{"router_score": "softmax", "balance_bias": false, "n_groups": 4, "init_std_router": 0.0316, "norm_eps": 1e-06, "tie_embeddings": true, "train_tokens": 557100000}
Below are experts of layer 3 (counted from 0) of a mixture-of-experts language model. Rows are named router (the router's row for the expert), down (a neuron's output weights, with its number) and show model dimensions 96-191. Each number is 500 + 25 x the weight over its row's rms, rounded and kept within 0 to 999. Numbers have three digits each.
After each expert's rows: a language model's description of what the expert responds to. This comes from a sample of Wikipedia text that the model never trained on.

# expert 16
router:519488503489491514496532503451462503503497456510508495493508470482529459519504462501471513493542507555509539503498500491505501502505480511492466497544473444486504451474545517529500482490512526537528482486480441486506529519498507495492534456527502520478500500513466511512485468472513507472
down0:512508529514468478481532474448470505508518508551483495538506485588465457510486488518489474488521525534487501479500469462484447463514526485485480491489498484530497505526488496503519499485551535518518525519551491506517499524487507513568512517480539490487521482507501501462484488487506468508
Clause-opening pronouns

# expert 56
router:528515446507507487524494512521550476479535477509469482516488482559497471521531539466500552520493486514502496461479548504521495444472501516489509520548483467517481522533472517483494486509473532486484514493486480461508469448529517475479506490530511500481472469524452468510499472494468497450
down0:519477492482519469527526501503503466523493508521523524489468511483483494502522512543502494495576499496465524498471499485535467522513566487502483496517460498506516489516567492548513478508552497537502521510508500506485477534474476515473505483465495503482528517547492490486509470529517495490
Sentence-final words, list labels

# expert 8
router:523519489513459517525486462530503478463527510511514504505507494524509503485480498485468502502489500516493490525497486509505479491521537497499486487503506467510498473477486486525497474471551487505500520510469479541496492499465482483512521487508468483480478523515523484529553507523509484489
down0:526499473513492498450477492502506526489510504515482508471496486487494509411489525462510515496512520483478492530481524526533494507462513499481513464505537514507502504511476506522487485520483483513488519508507484503522469467517541496509470473466510506508509503469478472502530479501530510517
Equals signs, table separators

# expert 62
router:492477505484495475524505504511473473525512511508511508475514497493506507491494503466470518480522554518515489514476518513440514511472490476491463479517485540504503536481521483491491512552473511487519513452520486518499521467485435474470553460510504508520554477497451509490470471525460513509
down0:486489496507474509473490467532505525506511471534489511511508493525480513520538499504472545494530530543462463486537527535521515560524487528508500408511532512465444519508485519522502519487503506486461487491509479475525493506506490509523474484499487500493502518512528482513475448499502449508
Demonstratives and table headers

# expert 47
router:504503477487506507518476523519481534464527495498501488481455488513508507520473520485486486489460457501477491505508474483480470484488560539519488541508453460499472488481458540465514494516518487479503536501490493519516526528456520522524526517424541507527490495478507510477549491488515471511
down0:529496449462516511497555494507514520469539501520472531495470502470530485477508489504491520522500478501487504501489476481511487530529523546460494503431572507496508519499519462483469525510494466507476529464513544495501470522506541529481521483485512472476522506515530474475481518518489510493
Plural noun suffixes

# expert 40
router:515519487485530522519505503475452523478521527460463505497496490484483475466457499485493462487506493482483480540495507475498526524534476439519503492533510519483523491524505487482493513492508470484533505513534492522487502515503521504452505535473481465534522515460460475502537526516505473523
down0:480452520501491548495494513461567520535522505477446505510521525495487457534504500476509480516487475503506496495545527502504513508510502509502486514512513498499493523473489526469501467525477512533498490526473484531534490533497520495520515515492449513517495545517501487515492475492495529517
Derivational word endings

# expert 5
router:486555480501524503477495527485526503506496452497510482539476500532468471466496489473478504494544483508501510483476512508497510532502472538467502515516508503490492523528485544493511508493502497505520490512515520480504573495513488473571492500510522506526489458479465440539510526509483449472
down0:526512482465488535491482530478490516481524470474448510467492491497500529475469463535471504476463482529489487527485494509485499483505493517485500460509502533500481517485491472498493458491448509469463503495501462540494500486505520511487518463463443466477544522520474457485511514527478505512
Sentence-final periods

# expert 7
router:495479526481484527508490483461450489485478505494487553468501489449511551513465540507514522511495522445482462501499510500493507472523492513510441503534495496512533471544477523543528511497513546509473487484438459516478485489524544511457486499526487526485516523501504511532462494520485472554
down0:545484528488509481511483520491464474519448496495517479484529527484520515450502485509527509473543512530506459475463478470496520563533482491493495505497480485509503519527543469492494525457471507483526526508432468488557491534479494531552508480507506482463526493501479506534506504537537512478
Closing brackets and quotes

# expert 60
router:475505494491503486506473478442497507474531484509471521501517533514492498491498486508510484532495516479475474470493503493527492491486466508487507516483510503519464496524479464495524512508472477520509526479492500485481483487534511479496482467459538480514492531514457512464531494542457502486
down0:505501550514508498519472486486460517503511486499489513502524503468503493505480501498483485492505481451488482507500515443478493509537515421518502555530512516492499471500528509460486451532479495475497514510532515523500462499522499532506471489494490500487511491494490524516469509502495500475
Definite article the

# expert 41
router:495528493498497484411510522498457522445554474548507529527478503506470529480468509501520487489480496457523518499503535530534494451466498507514528497514503482514538475515498503507521537508499482523497497504516490517519531510545508505504551497495511502511497493518501491525497507444491481504
down0:511540463522530472542518480451480535500466552454499524465493518523533488480482502507532513464515508529508491541517505495485511486533535517520476515518537454516493492534531494510481497473540525477472511480490489521512491492483515521523421488508504550508448512471475481481506496496509511530
Surname endings

# expert 11
router:499488476525508540505492485508505478497465501496512494493515534498519533512486514495516557490505485527497516511480463536546508488485507502451542517514494493528502454505528512461504481500523483544530512466536526513509515527489540513439459516511468455503559463518485483506494543460514511529
down0:532483471531499527496515516475440525457552509495492478501546496477462538485546472567503550490440510537505502501490501509520503462533474516510488502508485498472479439478543499485518493517475483535496476452502507498482522470534494494499514512517512502517506488524500529501477488503562477489
Role and "as" words

# expert 31
router:506481490518524458515502510515531549525462457469508516493495498493533482456469473482488531516491513486468497540464494505460469505498506544467498522475512455513486464468454470543524504485519501511502490496479521508514545526512570478479468524478487518531498478547489464508487502473505517511
down0:501503485470513494492503466536511510469468481494531482456478478506524471512512546533468491483484498493469503499496543415502504510504480517530466509500495473450491539463505500499480517515504502489507477497484515461505472542469484498501495481488569500533484519525506518485536529453502509506
The after prepositions

# expert 61
router:499482466494467469465522462481457527500519480495527487508501478500477458513521458551457473463494475534506500448494502490502452513530519523507518492500475525512523502516530484478453537484491523496476517472456466534486496469501543499504492505474507457470536481506521512530481545518465486498
down0:473529493502498463480559456513479507501519494518497462571498502506509456521490535482525530473505483496495495505444452514452485439497455460505560490496441486523496508546523455510505444479489494479531485458486535520436540546495486481493485467501531471493523493512475499506498494528499488506
Line breaks and hyphens